config.toml
d_shared_expert = 0
balance_bias = true
router_logit_norm = 1.0
lr_router = 0.0012
positions = "rope"
batch_tokens = 131072
seq_len = 768
doc_mask = true
dataset = "wikipedia_en"
Below are experts of layer 5 (counted from 0) of a mixture-of-experts language model. Rows are named up (a neuron's input weights, with its number) and show model dimensions 0-255. Each number is 128 + 32 x the weight over its row's rms, rounded and kept within 0 to 255.
Before each expert's rows: a language model's description of what the expert responds to. This comes from a sample of Wikipedia text that the model never trained on.

# expert 28
Description: Number digits in scores, stats tables and years, plus spelled quantities such as two, three, several, hundred, fifty.
up7 [129  68 146  92 148 108 149 137 129 141  87 136 133 132 123 103 101 107 146 119 146 165 146 149 180 130 148 175 129 161  83 119 100 128 132 136 127 147 148 128 137 161 135 131 114 150 114 163 137 147  96 115  60 174  84 129 164 106 156 141 110 130 183 131 139 190 157  84  89 182 140 127 216 178 149  89 145 158  77 152 127 119 126 119 110 150 110  84 167  83 123 141  86 124 135 175 152 148 151 124 147  82 168  90  69 147  97 117 152  98 135  89 171 135 137  91 174 105 151 151 153 135 153 128 123 145 115 147 130 122 111 105 123 157 108 170 153 136 129 131 153 126 113 175 179 135 170 100 164  72 116 132 168 140 152  67  97 100  61 163 150  75 145  84  80 139 141 114 157 175 123 119 161 166 166 120  77 138 144 114 144 107  56  60 136 158 147 171  60 128 147 153 170 126 167 156 107 149 122 117  89 135 134  89 128 119 126 109 110 153 113 117 116 230 114 153  44 128 176 179  90 145 106 142  74 153 150 136 189 108 104 104 111 132 227 178 112 155 178 133  83 157 162 147 205 152 153 178 138 100 178 166  59  82 138 120]
up8 [102 127 174  87 128 119 106  93 131 120 124 140  89 146 100 157 171 169  97 150  84 196 122 106  92  82 110 111 139 119 103 198 175 121 107 134 104 146 125 135 107  18 109 113 120 132 150 149 152 126 121  84  88 139 130 122 135 108  80  74 115  95  96 150 110 176 168 164 150  63 153 145  83 149  81 129 165  85 123 150 145 171 151 122 121 110 170 153 123 135 123 111 142 137 146 106 145  90 187  42 145 160 132 120  99 111  64 101  86  80 206 119 154 127 112 179 155 112 163 210 149 114 123 145  84 173 128 142 144  91 157 117 119 164 135 132 135 134 114 119 144 158 202 184 160  63 149 138 151 114 127 133 182 142 119 175 120  96 146  40  77 137 132  97 176 101 127 140 113  88 152 150 180 196 149  76 144 120 147 141 143 136 135  72 143 132  97 209 190 157 105 129 153 107 116 160 140 133 131  97 127 169 126 115  92  74  43 167 169 107 104 117 142 147 167 129 128 130 141 118 120 144 101 122 134 168 173 138 125  91 130 149 143 109 108  95  93 104 115 143 161 101 114 115  83 130  91  95 167 180 151  50 149 107 116 113]
up9 [136 173 119 138 100 147  83 130 118 182 144  90 165 185 123 152 124  93 121 131  76  99 158  63 114 100 102 185  78 120 149 140 151 130  86 130 141 147 110 122 142 120 158 105 112 159 116 108 187  81 117 106 150 106 105 122 189 143 125 124  94 210 167  90 151 153 201 164 197 146 127  84 140  81 115 161 133 133 138 115 144  90  72  95 156 144  74  79  91  88 137 179  68 152 148 126 152  81 125 143 131 111 114 107 123 174  91 176 121 134 136  98 164 107 176 134 162 110 107 134 163 186 163 119  85 147 151  91 118 130 159 151  73 199 163 143 133  51 119 147 131  87 184 161 147 128 146 112  91 107  98 123 195 158 122 153 170 144 122 135 143 141 124 207  80 133 136  99 146 167 134  51 147 146 151 152 150 155 105  70 152 186 157 116 131  81 102  91 131 121 137 134 142 105 144 113 159 180 183 124 107  73 133 177 112 141 126 132 151 151 163 138 114 132 163 156 118  98 186 112  82 134 180  97 135 137 108 129 130 111  97  90  90 101 113  91 121 155  89 185 166 145 141 122 143 101  74 123 162 183 153  85 169  80 146  71]
up10 [128 135 126 156 143 105  97  65 139 143 135 123  41 148 118  81 187 136  74 137  97  87  90  69  89 132 151 113 154 117  87 141 133 115 170 132 115 116  94 122  87  95  88 149 157 131 148 152 106 133  72 140 103 171 158 118 144 135 102 118 133  98 219  86 118 111 165 140 122  86 135 101  93 136  64 133 155 110 168  78 115 112 126  48 110  85 115 111 126 113 136 122 122 102 141 104 144 111 189 145 107 121 100 118 122 160 159 172 141 130 173 110  90 147  98 130 119 128 173 120 154 146 182 121 160 160  88 163  81 153 121 144  78 139 114 172 117 129 174 176 162 129 203 120 127 103 111 103 158 133 108 193 156  93 119 109 143 189  83 114 126 189 134 133 104 138 130 148  99 132 146 109  63  95 122  99  49 172 147 143  99 178  61 154 150  75 128 101 138 137 118 146 139 103 205  71 101 133 110  95 122 147 131 135  93 111 132 158 202 130  38 177 114 121 131 161  94 123  90 155 114 178 113  80  49 184 129 154 137 157  87 109 128 151 112 143 183 121 164 114 134 113  95 148 140  86 125 107 163 200  94  72 108 131 134 125]
up11 [138 133 107  98 133 119 124 114 142 120 115 129 186 124 107 129 189 118 123  86 208 127 140  76  59 149 150 147 157 204 125 149 155 114 187 131 142 101 119 112 210  81 142  98 152 148 121  96 153 193 122 128 113 137 119 159 131 117  92 114 116 152 148 142 144 156 150 111 124  70 172 126 167 104 123 136  43 171 111 119 140 103 121 114 136 133 117 182 115 131 133 151 103  71 105 136 161 105 151 123 120 111 133  72  69 172 168 182  85 139 107 220  74 132 195  90  88 137 110  91 191 135 130 169 118 108 129 132 122 126  58 136 105 201 169 144 132 135 196 108 117  78 134 151 113  87 132  98 158  70 144 177 160 154 135 196  87 165 132 107 166 144 109 147 142  92 126 164  88 101 146 133  80 145 101 145 143 132 100 138 115  98 130 105 131  98 127 100 162 142 135 137 116  76 101 168 166 116 199 145 151 122 151 100 107 109 136 147  82 137 105 124 102  76  84 131 143 111 149 133  87 110 130 149 132 101 148  86 204 163 145  85 134 111 110 142 159 124  81 162 201 117 133 108 167 182 196  91 137  77 141 109 204 144 123 107]
up12 [175 108 153 111  80 125  84 148 124  82 111  61 148 134 115 153  88 108  65 107 144 199 159 102 129 151 170 147  83 133  77 130 157 100 188 137 147  97 150 144 135 117 104 156 135 162 123 119 134 149 111 131 130 131 173 137 109 158 151  88 135 102 167  97  94  87 145 137  96 167 139 106  90 114 130 119  98 146 156 138 152 105 123  81 122 104  95 180 151 151 188 161 152 159 193 118 176 119 129 146  85 137 131  99 133 158 140 150  93 111 168 217 182 152 127 144  90 110 111 142 114 156 150 180 145 180 100 164  68 127 182 147 100 205 138 140 129 178 183  93 162  68  91 120 153 141  90 133 169 156 117 207 158 140 124 109 133 125 109 134  63 127 114 120 122 142 146 139 158 124 103  39  63  69  61  69 103 165 106  67 106 144  77 152 147 143 163 151 145 171 170 135 189  71 143 136 194 129 147 139 117 115 146 110  70 107 118 136  92 176  77 158 145  84 120 152 104 125 162 147  93 142 128 117 114 159 137 181 137 129  88  84 128 135 148 138 184 122  87 152 142 112 170 152 143 165 178 128 161 144 159  99 140 157 111 105]
up13 [168 110 132  70 177 152 132  58 111  93 120 138 162  73 120 117 130  69 152 117 104 151  95 110  66 138  99  98 138 157 117 185  74 103 209  77 118  89  84 128 180 130 146 164 154  98 144 113 164 188  34 142 113 111  98 186 132 155  78 145  92 147 124 111 163 140 159 170 163 125 172 132 145 108  78 100 110 145 134 124  96 146 154 116 165 125 116 205 134 161 120 113 115 158 161 117 154 153 168  72  97 167 117 106  95 147 120 188  77  99 128 141 127 115  87 151 170 102  98 139 114 137 161  56 122 134 144  96 127 132 102  96  95 138 141 152 128  81 136  65 137  76 170 113 137  94 127  78 187  93 175 188 124 164 130 128 120 115  52 122 124 114 132  92 154 111 137 197 179 128 157 136 135  60 109 116 151 141 171 121  98 118 160 115 147 122 141 131 151 148 161 107 201  85 118 129 165 127 145 131  92 123 169  67 121  98 126 138  86  48 106 164 101  86 121 146 152  80 172 176 112  97 129 133 132 172 179  88 147 110 120 147 124 160 124 160 132 135 133 136 161 174 130  90  71 127 143 134 127 139 164  79 102 136 160  94]
up14 [130 117 191  64 137 119 127  85  85 153  73 133 190 141  64 160 170  89 159 159 144 104 133 137  94  78 122 174  96  89 171 167  61 176 104 105  97 140 120 153 142 120 126  85 125 151 128 131 121 147  93 110  42 135  54 142 128  98  97 154 137 165 114 136 194 170 177 120 149 161 122  92 121 150 134 147  72 115 104 125  92 131 132  97 109 162 104 156  71  62 141 126 150 122 102 180 131 176 207 171 184 120 130 120 135 127  63 127 114 104 195 118 114 103 125 115  92 120 122 177 216 114 113 126 102  79 148  87 157 102 106 135 166 154 122 188 153 112 123  83 128 142 140 122 178 149 135 131 149 154 153 142 156 140 158 183  83 141 169  66 110 105  87  91 122 154 151 141 114 100 130  69  81 136  68 114 134 118 113 135 153 157 144  62  78 128 141 146 130 140 157 109 152 109  91 176 179 105  95 144 113 116 114 114 178 140 157 123 146 139 134 151 200 118 112 137 110 126 124 200 131 131 153 107 161 142 136 116 115 121 156 108 127  97 154 135  99  98 119 195 198 153 136 131 116 127 129  77 217 168  81 140 115 123 125 134]
up15 [153 116 141 118 181 190 136 156 126 139  92 129 152  94 119 135 148 135 172 108  76 109 127 120 171  97 122 169  64 109 120 177 170 140 143 138 131 142 155 154 156 104 143  81 143 158 120 124  82 126 122 136  93 151 130  94 126  62 169 108 115 128 128 162 162 166 112 169  93 136 157 118  95  90  78 107  91 107 110 109 141 112 140 151 170 188 116 211 181 199 140 154 100 104 187 157 104 114 126 131 144 194 145 122 109  97 130 143 159 111  89 120 124  61 178 133 108 110 179  87 105 105 151 104 143 126  91 146 148  92 158 179 136 152 115 169  87 111  92 149 174 144 117 143 180 143 173 112 148 105 155 191 168 106 100 164 144 167 106 134 187 118 152 148 154 109 123 152  65 134 133 106 104  88 138 105 109 136 156 105 131 137 148  74 111 102 127 116 110  81 150 106 154 144  71 216 165 181  89 111  70 129 141 139  62 111 135 144 151 126  79 132 130 128  78 136 119 112 111 126 165 110 105 160  49 139  80 118 243 143 116 145 133 151 149 112 154  94  90 183 184 149 141 147 149 124 139 169 214 146  97 124  55 111 117 146]
up16 [136 114 148 123 173 107  85 138 100  74  68 147 125 171  67  92 224 161 111 133 106 118 112  76 155 140 125 125 133 142  83 136 154 169 125 137 135 117  91 147 119  56  76 116 128 130 125 155 134 141 136 147 113 227 176 103 115 136  78  75 107 129 155 137  85 104 151 195 110  91  79  86  75 136 125 110 123 101  96 106 152 117 147  86 187 120 131 187 137 142 109 122 127  82 168 135 111  73 131 134 104 134 117 150  90 145 137 155 136 134 160 136  98  93 111 178 107 108 150 151 148 107 139 104 141 121 109  83 105 119 130 127 114 140 101 145  70 150  97 155 178 115 145 170  85 143 140 108 120 153  47 133 188 218  87 107 116 215  88  86 113 153 149 116 108 132 169  95 155  64 159  80  76 141 107  70 122 154 173 136  74 199  87 130 142 118  93  89 136 146  84 137 130  99 157 143 129 103 190 126 115 101  64 131 158 117 125 140 196 148 132 168  99 174 148 171 113  96 125 141 125 139 140 176  72 148 137 111 112 139 119 131 129 154 115 134 152 139 161 136 134  90 144 159  68 138  84 106 183 196 133 107  77 132 117 139]
up17 [148 124 142 152  94 166  96  45 164 190 151 101  99 138 123  80 151  81 196  63 120 183  97 118  67 101 148 148 138 151  65 151 136 144 164 100 118 168 115 115 151 124 168 117 146 138 136 130  97 161  99 111 123 149 113 153 198 115 116 149 108 160 135 138  81 132 101 183 158 145 175  55 119 158 138 152 151  99 156 128 181 115 112 138 139 164 176  80 132 161 161 103 191  68 138 152 135 123 128 115 177 155 115 149 114 123 124 132  90  75 124  78 123  99 174 131 152 146 182 103 134  99 158 133  68 207 151  89 121 178 132 100 148  90 129 132 115  84  89  99  86  76 132 137 127 100 124 125 136 136 136 132 160 175  73 148 144 165  60 114  77 119 153 149  90  69 130 106 199 151 126 125 153 143 137 137 104 187 149  68 119 162 127 104 130 146 160 126 107 124 121 108 177 169 132  75 140 154  89 143 120 126 124  73 156 117 102 103  73  89 120 148 104 149 110 176 121 154 108 122  34 173 111  99 104 103 169 151 194 102 124  98  96 104 129 139 143 146  69 178 144 139 151 127 113 117 163  85 180 171 127 134 134 171 134  71]
up18 [184 185 183 132 148 126 108 150 128  82 120 135 112 107  84 111 167 128 135 101 125 168  82 106 161 115 151 172 180 106  86 136  71 108 165  88 133 151  77 116 176 132 147  99 155 144 104 103 129  95 101 103 105 104 145 149 132 156 113 127 151 142 150  93 170 173 144 133 144 140 178  83 147  56 125 135 113 131 124 124 124 109 101  98 145 171 166 144 106 187 126 159 108  98  95 191 166 136 165  91 126 139 172 127 108 155 143 136 110 149  98 131  41  66 182 119 138 139 137 162 176 170 160 175  78 155 139 151 135 120 114  87 170 114 187 155  91 128 136  76 102 126 143 101 170  85 142 105 145  90 146 160 170 174  68  99 125 148 140  99  88 141 151 113 147 135 202 104 136 121 166  96  82 151  91 138 122 105 116  71  85 128 154  80  95 175 143 134 155 141  94 113 163  89  93 139 117 152 134 126 104 168 130 124 142 156  87 123  78 136  69 182  78 120 158 112 102 116  59 147 136 143 162 136 128 132 124 109 141 127 145  88 141 125 118 115 107  42  80 194 180  99 245 136 114 146 121 137 129 161  61  81  66  97 127 118]